From a checkpoint of a small mixture-of-experts model trained on Wikipedia.
Size: 10 layers, width 384, 125M parameters.
Experts: 64 experts in each of 8 layers, 2 picks a token, a softmax router, a shared expert of 192 neurons.
Below are experts of layer 3 (counted from 0) of a mixture-of-experts language model. Rows are named router (the router's row for the expert), gate (a neuron's input weights, with its number), up (a neuron's input weights, with its number), down (a neuron's output weights, with its number) and show model dimensions 240-287. Each number is 128 + 24 x the weight over its row's rms, rounded and kept within 0 to 255.
After each expert's rows: a language model's description of what the expert responds to. This comes from a sample of Wikipedia text that the model never trained on.

# expert 9
router [145 125 125 131 133 127 122 150 127  96 125 146 103 105 152 146 105  98 112  99 110 103 136 146 109 137 147 115 132 125 113 123 147 128  95 122 124 132 121  84 152  87 101 128 128 144 107 143]
gate0 [ 86 136 130 106 144 132 123 145 140 135  90 106 140 151 127 118 114 125 121 103 154 152  88 137 158 122 126 129 141 119  94 147 109 125 139 137 129 162 145 128  92 131 122 119 125 133  83 149]
up0 [136 134 129 110 151 147 112 127 124 114 155 120 185 127 106 129 131 116  75 111 148 153 100 118 118 101 120 143 164 103 142 147 141  96  82 141 118 140 101 134 127 121 139 123 153 114  98 131]
down0 [138 135  90 131 128  85 106 152 136 128 127 126 114  99  97 142  95 138 125 125 128 125 125 115 177 131  89 140 111 124 150  77 141  87  80  94 127 108  86 149 154 119 148 132 148 148 131 127]
gate1 [ 80 149  95 110 110 105 156 185 163 119 137 102 115  98 181 107  83  95  49 174 169 165 137 125 143 128  98 170 163 131  87 130 128 114 157 156 160  71 147 125 126 143 151 136 152 108 129  96]
up1 [169 114 132 162 107 137 112 153 104 161 122 146 127  88 106 124 154 147 151 116 144 103 124 125  94 141 152 101 117 126 166 116 148 170 104 144 114 160 147  80 131 119 143 129 105 135 112 159]
down1 [137 150 137 140 104 135 103 122 139 121 105  89  98  99 117 156 121 149 129 137 146 137 162 143 107 110 119 145 129 164 141 151 131 143 145 165 132 115 129 122 146 131 103 174  99 100 148 129]
gate2 [ 90 144 123 107 137 110 140  83  94 168 121 162 101 139 145 116  83 143 153 132 138 161 109 128 142 129 153 114 154 164 129 123 109 117 155 128 139 139 134 132 133 151 152 130 123 132 110 133]
up2 [153  84 115 187 125 143 119 171 121 136 150 116 106 140 109 115 147 110 122  59 107 152 118  74 121 111 113 103 144 131 134 129 155 143 133 138 114 144 196 112 135 121 120 139 129 114 127 179]
down2 [ 92 137 136 126 111 136 141 108  96 148  97 145 124 135 138 134 131 111 171  77 156 120 141 111 124 131 105  85  98  78 176 129 108 151 123 136 123 128 144 100 135 141 134 135 162 117 138 147]
It responds to: Connective words between clauses, such as and, by, after, than, plus year numbers like 2016 and pipe separators in episode or date tables.

# expert 36
router [162 119 104  92 165 137 138 101  92 128 146 135 189  96 130 127 150 154  76  99 106 129  83 157 124 158 166 126 146 123 112 111  95 121 101 135 111 127 153 111 160 169 122 131 140  83 100 132]
gate0 [116 108 106 161 100 117 124 115 125 150 135 122 126 119 112 111 130 121 142 131 102 117  93 144 121 120 133 130 112 113 106 105 125 144 140 131 104 103 100 114 103 184 109  97 126  93 106 129]
up0 [148 125 135 159 120 134 104  84 155 142 162  91 119  78 125 128 124 144 124 121 124 103 121 123 111 125 153 126 162 172 138 135 145  85 136 132  92 160 183 109 118 116 114  82 134 102 124  98]
down0 [118 129 135 172 144 135  88 112 149 107 165 140 170 112  92 148 130 106 145 110 119 157 110 115 134  88 125 123  82 131 112 141 203 125 150 145  61 188 127 129 179 139 146 104 168 113 151 136]
gate1 [ 91 121 126  94 110 115 155 130 137 146  95 139 151  94 118 113 122 153  94 101 122 123 165 120 195 127 129 172 120 159 147 112 119 127 161 141 145  80  92 127 125 181  98 131 134 128 116 119]
up1 [141 136 129 197  85 143 107 160 162 123 144 121 124 160 104  90 159 168 109  96 188  81 129 150 120 169 119 121 137 106 124 119 130 145 150 102 121 156 120 105 100 130 152  97 144 149 109 113]
down1 [113 158 139 105  87 112  97  88 111 121 101 146 129 128 104 188 120 121 128 150 161 130 118 133 122 134 122 118 103 121 179 140  92 165 172 177 114 142 137 121 182 121 162 136 138 134 115 110]
gate2 [126 161 119 103 153 111 119 117 149 158 107 123 128 138 139 124  97 154 126  96 135 111 139 111 128 105 143 109 108 122 167 117 111 103 145 120 166 124  90 142 120 116 138 119 135 136 143 168]
up2 [148 131 108 130 127 113 137 115 132 117 138 137 166 180 109 114 163 120 146 102 140 132 107 125 159 158  71 189 129 162 129 176 142 153 139 140 100 127 184 143 158 158 141 121 134 116 143 114]
down2 [110 171 128  92 155 114 136 100 132 129 119 109 142 136  96  91 154 175 111 144 142 136 111 143 145 108 138 125 116 135 123 145  92 118 109 122 145  90 121 103  92 162 116  95 120 118  86 109]
It responds to: Final suffix pieces that complete a word before of/and/in, such as trib-une, import-ance, relig-ion, Lithuan-ia.

# expert 30
router [135 111  80 123 130 151 134 131 125 117 186  92 163 132 100 128 122 175 166 105 136 126 101 114 118 126 105 144 106 112  86 118 120 144 169 125 154 152 134 142 120 128 163 101 137 128  96 150]
gate0 [119 130 134 164 109  93  76 148 129 109 100 111 109 135 102 112 142 128 102 168 114 149 134  89  98 141 178 160 152  78  91 112 164 124 176 148 139 102 136 138 122 127 137 125 125 107  93 151]
up0 [136 169 127 165 133 130 153  72  96 114 117 140 115 125 183 108  94 147 133 103 133 148 147  85 124 125 105 113 134 122 148 101 116 118 143 159 137 126 150 134 131 126 131 159 106 120  90 116]
down0 [157 157 117 179 153 164  93 107  65 123 128 127 100 126 145 128 140 135 147 149 128 151 103 125 161 104  98 146 133 116 116 115  99 143 155 141  99 148 136 116 131 134 131 121 138 125 109 170]
gate1 [104 176 145 108 126  97 165 130 125 133 137 132 157  80 151 101 112 111  87 109 153 169 129 150 130 116 147  97 112 159 105 148 117 112 133 181 134 129 104  91 127 159 169 125 178 126 146 134]
up1 [122  80 115 149  89 141 130 160 113 143 184 129 113 104 139 185 118 153 105  82 144 116 138  98 126 154 104  83 110 118 128 161 128 160 138 145 101 163 157  96 116 129  80 103 114  85 124 157]
down1 [118 132 112 164 119 101 118 147 167 111 129 117 147  88 130 113 163 123 131  72 139 117 158 109 115 116  77 121 118 155 110  94 147 166 139 165 129 147 162 121 148 121 115 171 126 142 102 166]
gate2 [ 86 156 132 128 157 111 111  99 168 122 103 132 108 178 117 132 109 148 168 149 134 103 100  93 143 110 109 124 139 111 123 110 150 147 154 144 156 119 127 150 119 161 125 133 157 144 113  79]
up2 [160  88 123 159 114 117 123 183 125 140 119 139 117 153 129 117 121 135 137 123 152 107 104 151  98 122 106 108  78 106 111  91 164 141 142 134  85 125 160 113 130 135 172 117 110 146 141 129]
down2 [108 160 132 126 165  92 134 141 123 154 146 152 111 122  95 116 110 147 143  70 157 115 105 105 135 137 150 147 144 136 117  98 108 123 141 136  73 124 143  98 148 162 132 142 123 155 171 129]
It responds to: Middle and ending pieces of personal names and words, often after M or h, like Mahm-oud, Mih-ret, inflamm-ation.

# expert 14
router [127 110 132 182 104 181 143 173 164 106 123 116 139 173 125 138 159 124 163 170 131 102 116 130 113 150  87 112 102 101 131 116 176 108 108  99 158 126 136  98 134 115 148 101 100 157 165 108]
gate0 [ 87 108 129 122 115 119 108 144 128 125 167 135 136 129 153 138 127 117 131 143 154 127  86 177 131 107 165 131  93  83 113 109 135 147 169 149 127 134 105  78 149 126 143 162  94 106 101 160]
up0 [113 142 108 176 143 137  93 101 150 106 137 118 132 130 162  98  79 156 116 152 154 119 147 149 131 117 137 149 114  96 114 144 168  80 145 171 138 129 154 112 117  86  82 149 159 136 107 115]
down0 [152 130 117 144 123  93 136  88 122  86 125 141 135  98 156 117 138 141 159 168 146 127 161 145 114 113 145 100 133 125 127  96 113 155 148 122  99  86 124 121 114 118 124 115 105 133 148 134]
gate1 [ 89 123 147 145 109 128 109 146 151 135 121 123 143 145 178 106 133 101 111 144 154 167 182 117 165 137 179 173 124  99 119 118 132 136 105 102 124  99  82 126 120 123 115 122  83 148 104 154]
up1 [143 144 131 144  68 119 187 142 182 160 146 145 153 117 107 184 165 133 120 107  90 119 117 133 116 129 120 123 161 122 141 119 166 170 144 111 130 128 127 121 129 151 115 100 143 138 164 120]
down1 [ 88  84 112 133 117 144 154 104 112  93  86 148  95 141  93 134 139 106 141 159 161  99 136 134 110  89 140 113  93 148 140 123 134 133 122 135 156  81 131 166 120 161 177 180 116 163  99 119]
gate2 [123 114 145 126 128 168  70 109 154 181 131 160 126 174 130 136  84 158 135 105 154 129 116 145 132 106 120 160 122 111 110  81 116 123 118 179 158 137 149 127 126 153 134 152 123 176 127 117]
up2 [113 117 178 141 129  74 171 130 110  93 123 124 137 110 104 102 170 126 133  92 142 134  82 137  87 128  98 103 155 140 145 139 151 134 144 138  91 175 160 154 121  85 145 104 120 123 131 120]
down2 [ 93 139 101 118 144  96  89 124 138 154  99 118 141 109 106 113 141  93 137 147 122 119 115 106 146  92 126 125  89  93 128 143 101 142 131  94 126 162 146 113 131 130 159  97 148 124 128 115]
It responds to: Second or later word pieces inside proper names, especially place and personal names such as Che-ung, Ja-ip-ur, Gu-ad-alajara, Han-aw-ay.

# expert 10
router [104  99 118 131 130 151 145 169 137 104 141 121 132 126 117 124 139 123 152 136 152 120 125 147 157 129 200 173 135 103 130 114 128 110  82 128 131 119 101 142 125 137 104 189 149 102 111 111]
gate0 [104 146 126 133  84 103 113 118 144 136 148 130  75 101 101 122 108 140 123 124  87 134 117 139 137 146 134 154 133 124 125 156  91 154 157 153 117 101 114 119 142 107 136 149 136 132 109 126]
up0 [165 149 131 155 113  91  61 113 167 109 173 109 151  71 142 109 129 127 119 103 129 119 130 100 172 145 106 124 158 127  87 138 142  99 101 129 103 137 117 107 113  97 157 118 152  95 109 134]
down0 [132 105 158 174 155 118 161  91  69 123 131 132 143 115 129 132 157 140 150 141 174 145 125 146 100 122 114 128 101 135 130 101 128 115 114 142 128 165  95 114 129 155  94 115 116 149 132 133]
gate1 [ 84 179 156 118 124 118 181 132 118 136 114 131 164 109 172  84 125  93  93 151 117 154 141 145 162  78 150 152 137 124 148 146 120 113  90 159 111  94  89 164 132 129 101 114 157  96  75 134]
up1 [151  87 106 150 101 136 130 118 169 142 149 113 116 146  64 136 140 137 131 117 121  76 131  87 105 185 143 114 154 128 121 131 127 169 160 132 154 110 141 113  87 124 113  88 143 128 147 155]
down1 [152 161 110 139  88 112 165 106 155 131 132 104 142 151 110 126 105 129 105 130 132 151 122 169 120 136 117 171 112 106 126 111 117 126 126 137 112  90 152 171 184 134 118 158 134 145 115 120]
gate2 [110 163 147 129 140 109 110 104 161 165 125 144  90 124  98 136 133 159 138 138 165 130 146 105 167 131 141 158 118 100 119  99 123  84 162 167 139 127 135 108 152 140 123 148 132  97 113 102]
up2 [167  92  97 147 128 164 130 150 115 142 129 119 138 171 125  89 144 149 132 105 101 144 108 156 127 142 108 125 129 145 165 152 120 180 112  63  91 124 176  91 132 110 152 146 162 151 157 170]
down2 [111 142 155  99 136  67 124  65 152 140 143 127  91 123 104 131 196 150 121 122 124 144 119 149 167 124 168 156  95 112 140 103 143 146 120 146  92  56 124 142 126 109 122 150 113 103 125 125]
It responds to: Middle and end pieces inside longer words and names, such as Minneap-ol-is, equip-ment, statut-ory, plus bytes of non-Latin scripts like Kannada.

# expert 21
router [120 161 138 130 174 138 146 118  88 116 123 161 136 119 127 150 124  95 114 105 165  87 158 159 127 120 120 118 123 141 111 170 161 107 172 138 116 139  93 108 152 109  86 114 105 158 151 160]
gate0 [ 88 130 157 125 113 113 145 116 114 137  86 133 122 114 108  86 112 132 152 134 142 159 115  93 160 118 125 124 154 123  86 121 126 116 134 129 109 118 131 126 136 144  84 120 104  82  93 129]
up0 [191 114 121 142 137 134 126  70 171 148 160 114 153 100 152 131 100  86  73 125 124 105 101 108 142 112 115 122 150 117 143 139 140 130 155 119 142 156 124 153 103 141 112 150 155 105 122 124]
down0 [122 104 121 177 155 115 112  92 188 108 120 103 146 117 126 122 140 115 134 132 172  72  86 113 133 106 153 152 160 143 176  97 137 137 109 153 106 129 145 150 105 133 118 111 132  98 135 128]
gate1 [155 144 159  95 117 114 108 130 159 135 148 166 167 128 144 104 124 115  99 129 117 115 128 163 146 107 146 153 145 143 120 168 117 128 137 114 141 132 158 107 156 127 124  96 170  86 108 137]
up1 [135  95 115 172 125 115 109 146 131 143 170 139 140 134 112 121 135 137 139 113 155 130 133  86 108 138 135 114 116 154 102  97 150 133 146 116 114 157 109 130 158 151 175 108 118 101 131 178]
down1 [112 123 126 107 123 137 148 153 135 123 131 120 147  56 126 112 126 164 150 109 151 134 119 157 130 126 128  81 141  97 122 131 163 161 121 159 102 132 158  97 164 112 115 137 107  97 130  87]
gate2 [122 116 140 143 122 111 107  98 135 176 109 153 134 135 112  99 128 186 131 119 118 129 114 131 146 110 127 115 141 134 103 111  82 101 147 116 146 102 130 137 130 135 144 137 132 164 162 138]
up2 [133  93 135 155 134  82 137 138 136 119 200 136 142 116 106  97 105 142 177  81 172 102 129  97 105 100 101 154 102 137 115 141 118 162 174 151  55 146 148 146 129 104 142 152 150  92 130 134]
down2 [156 117  97 140 124 116 152 122 151 141  85 103  69 107 133 166 141 113 136 125 154  91 128 111 140 121 163 174 154 134 149 143 144 116 186 114 131  72 108 124 130 160 141 150 140 108 144 135]
It responds to: Country codes, round and medal words, and scores in sports results lists and tables, such as ISR, KAZ, bronze, and first round.

# expert 44
router [133 106 145 140 112  94 125 104 131 119 105 125 154  93 155 147 122 112 123 119 113 115 149 118 101  82 174 107 146  87 102  98 135 136 128 107  95 160 126 105 155 103 118  82  93 137 161 139]
gate0 [131 154 168 104 113 101 109 155 153 145 119 135 164 124 109 132 136 142 131  83 131 152  97 129 115 183 184  72 142 100 141 127 129 123 165 151 165  96 139 137 116 128 125 150 119 103 108 158]
up0 [149  99 115 164 143 127 124 124 140 149 162 135 158 131 159 165 115  89 106 143 164 101 138  88 171 136 134 179 157 150 132 131 152  93 116 161 111 118 144 116 119 150 104 164 136 132 119 170]
down0 [137 111 129 127 146 121  95 108 116 190 123 101 134 121 146 150 143 148  79 149 161 125 145 143 160 127 119 126 143 156 154  79 145 126 126 120 170 118 122 131 136 144  93 127 130 131 105 153]
gate1 [112 144 114 135 102 108 129 113 135 117 128 129 141 114 110 106  99  99  99 117 115 134 130 174 139 108 159 184 149 113 112 120  60 152 111 134 128 118  98 156 119 126 102 133 132 112 159 121]
up1 [115 150  85 175 107 152 131 124 139 154 167 138 110 130 130 126 147 152 107  69 111 111 126 147  95 177 151 117 136 107 161 103 121 117 127 121  93 147 145 108 112 103  93 101 145 156 115 142]
down1 [149  95 120 104  85 130 131  95 148 150 113  90 146  95 130 123 158 162 117 101 128 113 144 162  93 158 167 145 134 124 116 127 116 144 138 171 104 109 137 117 130 110 116 158 103 139  89 145]
gate2 [141 149 146  96 122 131 139 126 176 107 128 156 129 165 127 115 161 101 146 130 154 115 103 112 117 165 113 126 146 138 107 108 128  65  88 132 158 149 126 128 162 156  97 121 130 167 126 118]
up2 [157  84 132 114 134 109 126 119 126 127 129 110 135 132  85 132 105 129 134 127 128 110 135 159 127 141 106 143 128 167 157 167 146 148 115  75  68 116 171 150 178 103 160 118 157  81 134 128]
down2 [ 96 180 129 129 158 165 112 125  89  79  90 109 123 113 146 143 155 117 161 138 123 148 146  92 109 124 152 103 139 147 110 130 156 173 131 157 172 101  77 122 152 143 155 147 149 141 147 109]
It responds to: Words in athlete biographies and season reports, such as games, season, released, base, career, NCAA, basketball.

# expert 18
router [143 122 126 137 135 134 127 150 127  93 113 151 100 104 154 157 103  94 101 100 112 111 140 155 113 134 156 121 128 130 117 115 153 117  93 122 120 137 119  84 152  83 113 126 122 142 104 140]
gate0 [141  91 141 146 113 120  96 117 102 143 128  90 121 124 121 101 137  82 119 107 104 129 140 159 119 143 148 144 141 101 110  98 126 157 126 134 167  80 161 126 116 121 119  95 141  82 137 155]
up0 [164 158 126 122 144 164 124  59 121 103 147 127 145  92 151 114 107 140 105 113 131  97 157 110 156 131 122 149 123 145 164 166 110 107 120 137 113 149  99 117 138 150 121 123 148  79  84 155]
down0 [136 134 102 141 154 145 141 145 131 124 116 140 142 119 164 136  97 143 154 122 135 115 135 143 125 108  91 131 147 137  74 139 118 117  94 105 113  89 128 121 145 143 140  98 135 140 128 151]
gate1 [131 105 116  98  73 103 116 139 184 156 137 134 134 107 159 103  92 121 147 130 151 151 143 138 187 135 115 158 118 141 134 121 119 151 145 113 160  71 134 161  95 111 141  86 160 138 142 122]
up1 [122 117 106 163  97 120 155 120 165 163 173 106 117 144 106 135 147 159  99 118 129 112 145 119 114 116 130 151 138 112 116 137 115 135 129 113 107 121 144 141 155  96 112 101 126 126 109 141]
down1 [ 93  93 120 142 118 123 112  95 120  71 117 124 151 102  79 178 138 176 153 131  97 126 198 154 152 189 130 151 107 118 134 116 127 118 146 133 110 153  90 141 119 132 121 146 110 109 106 141]
gate2 [129 143 145 127 141 142 130 124  99 127 120 139 107 164 150  93 137 105 130 121 144 158 126 143 145  97 107 170 112 112 148 117  94  93 119 162 107 117 117 109 182 130 117 124 132 156 146 128]
up2 [137 113 136 109 134  84 173 101 120 150 126 142 111 147 131 122 151 135 125 100 139 100 123 104 132 134 117 178 115 167 189 141 131 139 108 114 125 134 122 110 144 149 133 151 134 106 122 168]
down2 [145 160 159 167 139 131 125 111 103 110  95 157 152 131 128 126 164 151 135 110 185 128 133 100 108 129 171 112 120 143 117 131  98 205 108 110 122 111 139 105 141 135  98 162 187 166 109 131]
It responds to: Closing parentheses, possessive 's, final periods after names, and digits in percentage and year table cells, such as 81%, 1959.

# expert 17
router [145 123 121 132 131 134 126 152 134  94 122 151 105 107 156 149 102  98 107  99 120  94 138 149 122 138 150 124 122 133 115 129 153 120 101 118 119 134 125  90 149  80  98 129 121 143 102 144]
gate0 [131 118 112 128 131 108 104 137 108 149 144 191 115 128 107 130 116 172 147 135  84 116 131  91 150 101 169 166 142 114 110 115 147 146 169 144 179 117 173  91  67 146 139 137 119 139 106 141]
up0 [196 115 152 187 133 144 133  74 139 125 145 120 145 121 126 138 132 100 131 158 120 152 131 109 151 119 108 177 135 122 153 113 147 125 156 114 109 125 174 122 126 145  92 103 164 132 138 141]
down0 [125 135  69 111 148 119 149 147 101  88 116 116 135  88 142 154 156 128 138 114 130 112 167 127 114 177 106 139 116 149 129 153  89 130 195 117 132 134 151  97 119 101 120 121 153 135 122 144]
gate1 [ 64 106 111 140 149 107 155 123 124 146 104 152 147  90 204 121  89 145 132  88 195 175 162 132 177  82 108 122 151 139 133 153 102 146 128 141 182 150 139 128 102 116 114 116 135 103  69 185]
up1 [146 166 113 147  76 100 109 117 179 178 130 107 113 115  99 168 151 128 110 100  87 121  97 120 115 133 119 167  96 139 152 134 159 136 114 115  90 129  94 155 167 124 109 143 126  90 147 167]
down1 [131 100 127 145  94  93 139 101 126 120 122 101 133 148 129 126 148 108 148 188  93 146 121 148 118 137 153 130 118  97 100 137 169 149 131 152 133 129 144  93  95 153 105 110 117 107 129 127]
gate2 [100 162 120 143 139 144  93 111 146 171 114 131 122 135 165 105 117 145 130 135 170 101 112  85 158  99 129 142 153  99 149 140 103 115 109 139 173 138 111 132 123 125 137 112 149 145 157 115]
up2 [147 120 140 137 162 147 151 164 141 135 171 156 138 184 117 140 121 117 126 101 149 160 173 163  89 154  70 174  92 184 153 174 115 133 135 118  89 113 144 109 146 131 159 138 171 131 140 160]
down2 [105  84 140 151 111 167 120 130 103 111  91 142 141 106 106 101  94 137 167 144 141 117 146 122 122 107  92 142  88 118 168 124 125 154 194 103 136  96 120 152  90 126 101 177 132 141  84 143]
It responds to: Commas after introductory words, list-item dashes, sentence-initial The, and digits inside model numbers such as F-106 or S.26.

# expert 46
router [137 123 117 136 135 134 113 146 129  88 119 153 104 108 162 151 103 101 115 101 116  95 140 147 111 130 161 127 120 129 122 125 147 123 101 117 124 135 121  86 153  79  95 127 122 141 102 151]
gate0 [135 147 136 111  70  97 100  96  91 140 103 139 144 145 115  63 119 132 130 110 103 138 132 148 131 132 191 139 125 136  91 144 140 152 150 132  89 117 106 107 144 131 114 134 116 112 116  98]
up0 [156 128 127 153 121 136  92 106 128  76 107 133 164 140 121 137 115 116 105 103 143 160 125 134 184 118 180 110 117 152 121 129 129 150 130 124  91 138  99  96 138 148 133  85 159 114 116 120]
down0 [145 140 129 193 143 113 107 143 105 131 105 141 108 136 138 162 109 107 110 133 168 125 137 145 159 112 152 130 122 125 115 143  94 110 127 114 142 127 170 144 132 138 108 109 152 139 145 137]
gate1 [ 87 122  95 148 114 141 157 110 124 121  86 108 125  89 135  98 133 137  80 182 101  98 121 138 112  51 124 168 117 147 139 135 115 157 119 144 115 107 124 115  83 149  90 105 131 158 118 119]
up1 [133 120 116 159  70 146 138 129 118 188 151 110 128 139 133 128 116 180 112 150 146  94 108 115 132 151 131 131 130 106 146 121 129 166 131 118 116 118  93 101 161  99 105 129 122  82 161 145]
down1 [122 152  98 132  98  79 110 110  70 114 118  89 107 144 119 110 119 101 160 126 137 129 137 169  85 127  99 161 105  77 110 113 125 164 127 129 108 131 132 127 131  83 128 116 115 176 153 136]
gate2 [129 154 149 136 139 120 142 146  95 123 101 174 127 136 132  77 109 148 131 134 124 151  99 113 106 142 117  96  85 110 126 123 115  86 120 137 134 167 127 135 132 176 145 142 137 120 125 106]
up2 [130 126 109 125 132  65 150 135 181 103 162 108 123 142 126 130 133 158 155  86 183  73 104 138 103 137 120 154 116 138 151 141 158 115 121 128 158 129 213 125 144  94 157 202 132 105 118 130]
down2 [148 134 124 146 139 141 141  83 106 109 153 116 137 149 132 107 121 124 136 128 147  62 103 105 140 136 109  92 120 152 114 153 115 125  92  93 120 141 111 110 143 136 186 123 138 112 180 154]
It responds to: Cell pipes after party or organization names in election tables, and pieces like Is, All, however, in party and title names.

# expert 49
router [120  96 150  92 100 100 144  97 156 131 111 164 108  92 122 122 125 113 106 149 127 134 160 102 161 135 133 176 133 136 115 131  85 117 116 118 146  98  99 187 107 133 109 139 173 121 123 102]
gate0 [ 89 118 137 124 114 140 102 107 123 116 105 106 160 161  68 132 117 139 148 148 137 126  81 201 144 122 125 142 127 112  95 154 118 127 168 145  84 106  95 108 104 112 114 148 112 122  77 145]
up0 [148 113 117 152 105 150 103  97 116 108 139 105 144 115  94 132  99 154  80 120 176 146 106 173 137 170  98 155 173 137 121 139 138 119 109 121  68 142 155 115 101 158 129 136 120  91 133  95]
down0 [111 176 126 144 145 124 125 135 116 130 155 184 145 163 140 160 123 140 107  96 143 121 114 148 117  96 148  95 116 143 133 111 136 151 149 126 144 113 116 118 101 151 122  69 148 129 140 147]
gate1 [ 89 150 157  98 135 151 147 140 127 151 125 133 161 132 117  97 101 121 130 167 143 152 113 115 155 109 112 146 117 123 133 137 126 129 164 106 140 121 135 134 134 168 119 134 144  83 148 144]
up1 [168 103 136 159 125 145 133 165 151 168 128 108 102 157 151 139 139 132 119 122 116 115 135 117 106 146 147 125 126 104  85 116 167 150 116 108 130 146 133 106 118 112 124  93  78 124 112 141]
down1 [124 109 136 134 131 110 174  60 111 117 148 173 133 139  72 102 114 127 151  88 130 161 112 158 151 146  87 145 130 157  94  92 101 136 122 148 124 119 113 157  77 107 114 141 105 110 140 128]
gate2 [ 82 153 151 142 145 152 139  94 128 159 144 126 117 115 142 107  89 120 136  91 147 138  96 104 113 124 116 125 145 126 150 116 136 117 127 140 159 107 111 103 132 138  93 163 129 150 126 120]
up2 [144 134 132  92 149 108 142 118 135  96 103 134 150 175 119 118 177 150 125 109 126 126 100 116 174 152 137 132 141 121 122 111 121 115 146 121 108 149 136 116 153 139 168 100 125  85 137 133]
down2 [108 165 111 119 148 134 159 142 163 111 109 135  72 118 147 104 112  97 164 152 164 142 177  98 148 145 121 136 138 145 104 129 101 122 142 169 143 101 101  94 124 108 107 166 146 100 134 109]
It responds to: Middle pieces of words following an initial p or s piece, such as rep|ly, p|ie|ce, dep|ending, ass|ess|ment, Pr|in|cess.

# expert 27
router [120 147 124 132 137 145 154 128 105 136 143 140 121 105 134 139 126 152 135 106 153 127 145 173 146 108 123 157 112 121 133 136  88 149 114 186 118 152 100 118 160 113 114 151 103 152 125 153]
gate0 [125 130 151 154 153 128 115 121  73 133 122 120 117 160  99 149 158 114 144 138 127 165 109 109 117 108 165 118 183 136  70 108  93 173 169 137 107 137 157 152 148  98 131 146 101  99 119 168]
up0 [117 131 138 179 130 135 143  79 162 124 152 106 123 140  98 127 112 111 129  89 127  83  94 126 148  93 144 101 146 110 131 141 142  76 152 141 153 115 147 174 147  90 136 123 114 138 128 131]
down0 [134 148 119 139 111 115 130 116 115  62 151 114 120 118 140 137  91 146 172 107 163 156 108 133 158 138 150  91 127 121 160 136 132 139 115 139 102 175 146 142  94  95 139  90 126 147 162 165]
gate1 [122 140 109 137 121 136 155 113 150 156  87  89 150 100 156 151  65 123 112 124 132 156  96 186 140 124 160 130 134 136 139 122 141  88 120 185 150 141 101 112 126 111 128  84 131 113 105 125]
up1 [163 152 118 147  95 127 148 147 188 147 127 179  89 116 145  82 178 152 104 135 139  91  97  87 111 141 158  80 129 144 134 131 133 132 105 138  97 115 103  96  91 149 128 122 109 104 109 167]
down1 [102  79 115 125 123  98 158 176 102  79 172 181 113 133 165 126 111 164 142 148 131 112 187  96 140 153 131  83 152 106 130 101 143 124 123 128 105 116 110 150 119  92 152 135 149  75 115 106]
gate2 [ 85 112 138 113  81 123 108 140 119 133  76 149  75 128 133 100 143 147 138 128 106 116 128  95 170  99 127 127  77 124 130  92 110 104 136 163 141  66 164 119 142 124 137 186 111 142 143 143]
up2 [134 137 154 122 164 119 161 128  90 105 159  94 130 126 118 153 103 123 157 124 161 133 102 149  82 148 120 162 131 142 179 148 126 150 106 127 114 176 123 118 121  86 117 123 135 131 162 147]
down2 [ 95 125 126 115 202 128 131 136 128 130 140 100  83 130  60 146 130 137 147 102 117  67 121 117 130 146 116 165 142 165 136 121 145 126 146  98 153 123 119 163 105 157 136 140 139 127 122 139]
It responds to: Pieces inside foreign place and personal names, such as Dęb-ó-wek and Grebb-est-ad, plus infobox words like village, municipality, and mentioned.

# expert 59
router [131  95 114 135 111  89 108 149 107 116 125 134 136 120 133 172 105 110  93 142  79 145 163 142 113 105 175 109 145  97  91  97 155 111 165 143 102 145 176 115 132 135 145 135  65  83  83 109]
gate0 [ 96 147 145 118 146  98 103 154 149  91  99 113 103  97 126 107 103 151 111  78 138 123 103 123 117 130 145 129 146 134 111 140 112 136  96 131 144 153 105 119 115 120 133 116 109 138  96 137]
up0 [154 149 196 144 174 126 172 108 121  95 135 154 180 186 123 132 149 125  81 108 120 141  87 114 165 102 105 146 163 135 138 150 174  99 115 144  76 140 144 107 151  91 150 126 128  61 115 120]
down0 [ 89 137 126 115 104 161 133 145 101 135 141 118 138 135 129 124 142 150 169 148 117 125 143 136 119 111  97 144 139 108 148 152 125 133  94 106 106  77 155 115 121 140 123 125 118 130 159 148]
gate1 [118 100 125  60 103  90 128 124 129 178  99 144 145 121 150  86 114 153 121 108 137 148 110 128 156  91 114 196 132 165 124 163 106 124 131 125 106 129  97 141 145  83 149 122 168  56 132 111]
up1 [153 147 120 116  97 116 129 140 150 125 145 100 114 120 107 155 119 132 109 150 129  97 138 101 104 181 128 174 136 107 122 128 112 127 123 135 137 112 130 114 164 147  96 125  99 111 114 149]
down1 [146 160 143 108 128  75 108 110 121 119 140 139 117  96 137 152 134 140  97 147 127 124  99 108  95 135 133 177 138 139 115 119 104 140 115 180 133  77 151 109  93 128 126 133 105 134 103  86]
gate2 [ 88 136 153 126 129 113 100  91 103 182 115 167 114 112 126 112 143 170 149 176 164 142 104 122 165 135  96 142 105 109 177 115 143 139 114 143 140 132 121 119 148 146 136 147 121 133 139 137]
up2 [143  86 123 122 119 126 136 174  89 129 142 117 121 144 105 122 158 159 122 125 110 109 159 162 124 119  76 143 134 124 140 177 153 169 121 125  97 127 157 122 136 117 183 141 131 107 152 130]
down2 [138 151  77  91 123 103 103  89  90 128 121 106  97 118  94 131 140 112 172 132 161 115 143 126 103 108 118  64 113 124 114  82 107 129 137  82 163 165 149 133 128 150 128 102 140  95 114  99]
It responds to: Words in footballer biographies and club tables, such as club, senior, previously on loan, association football, midfielders.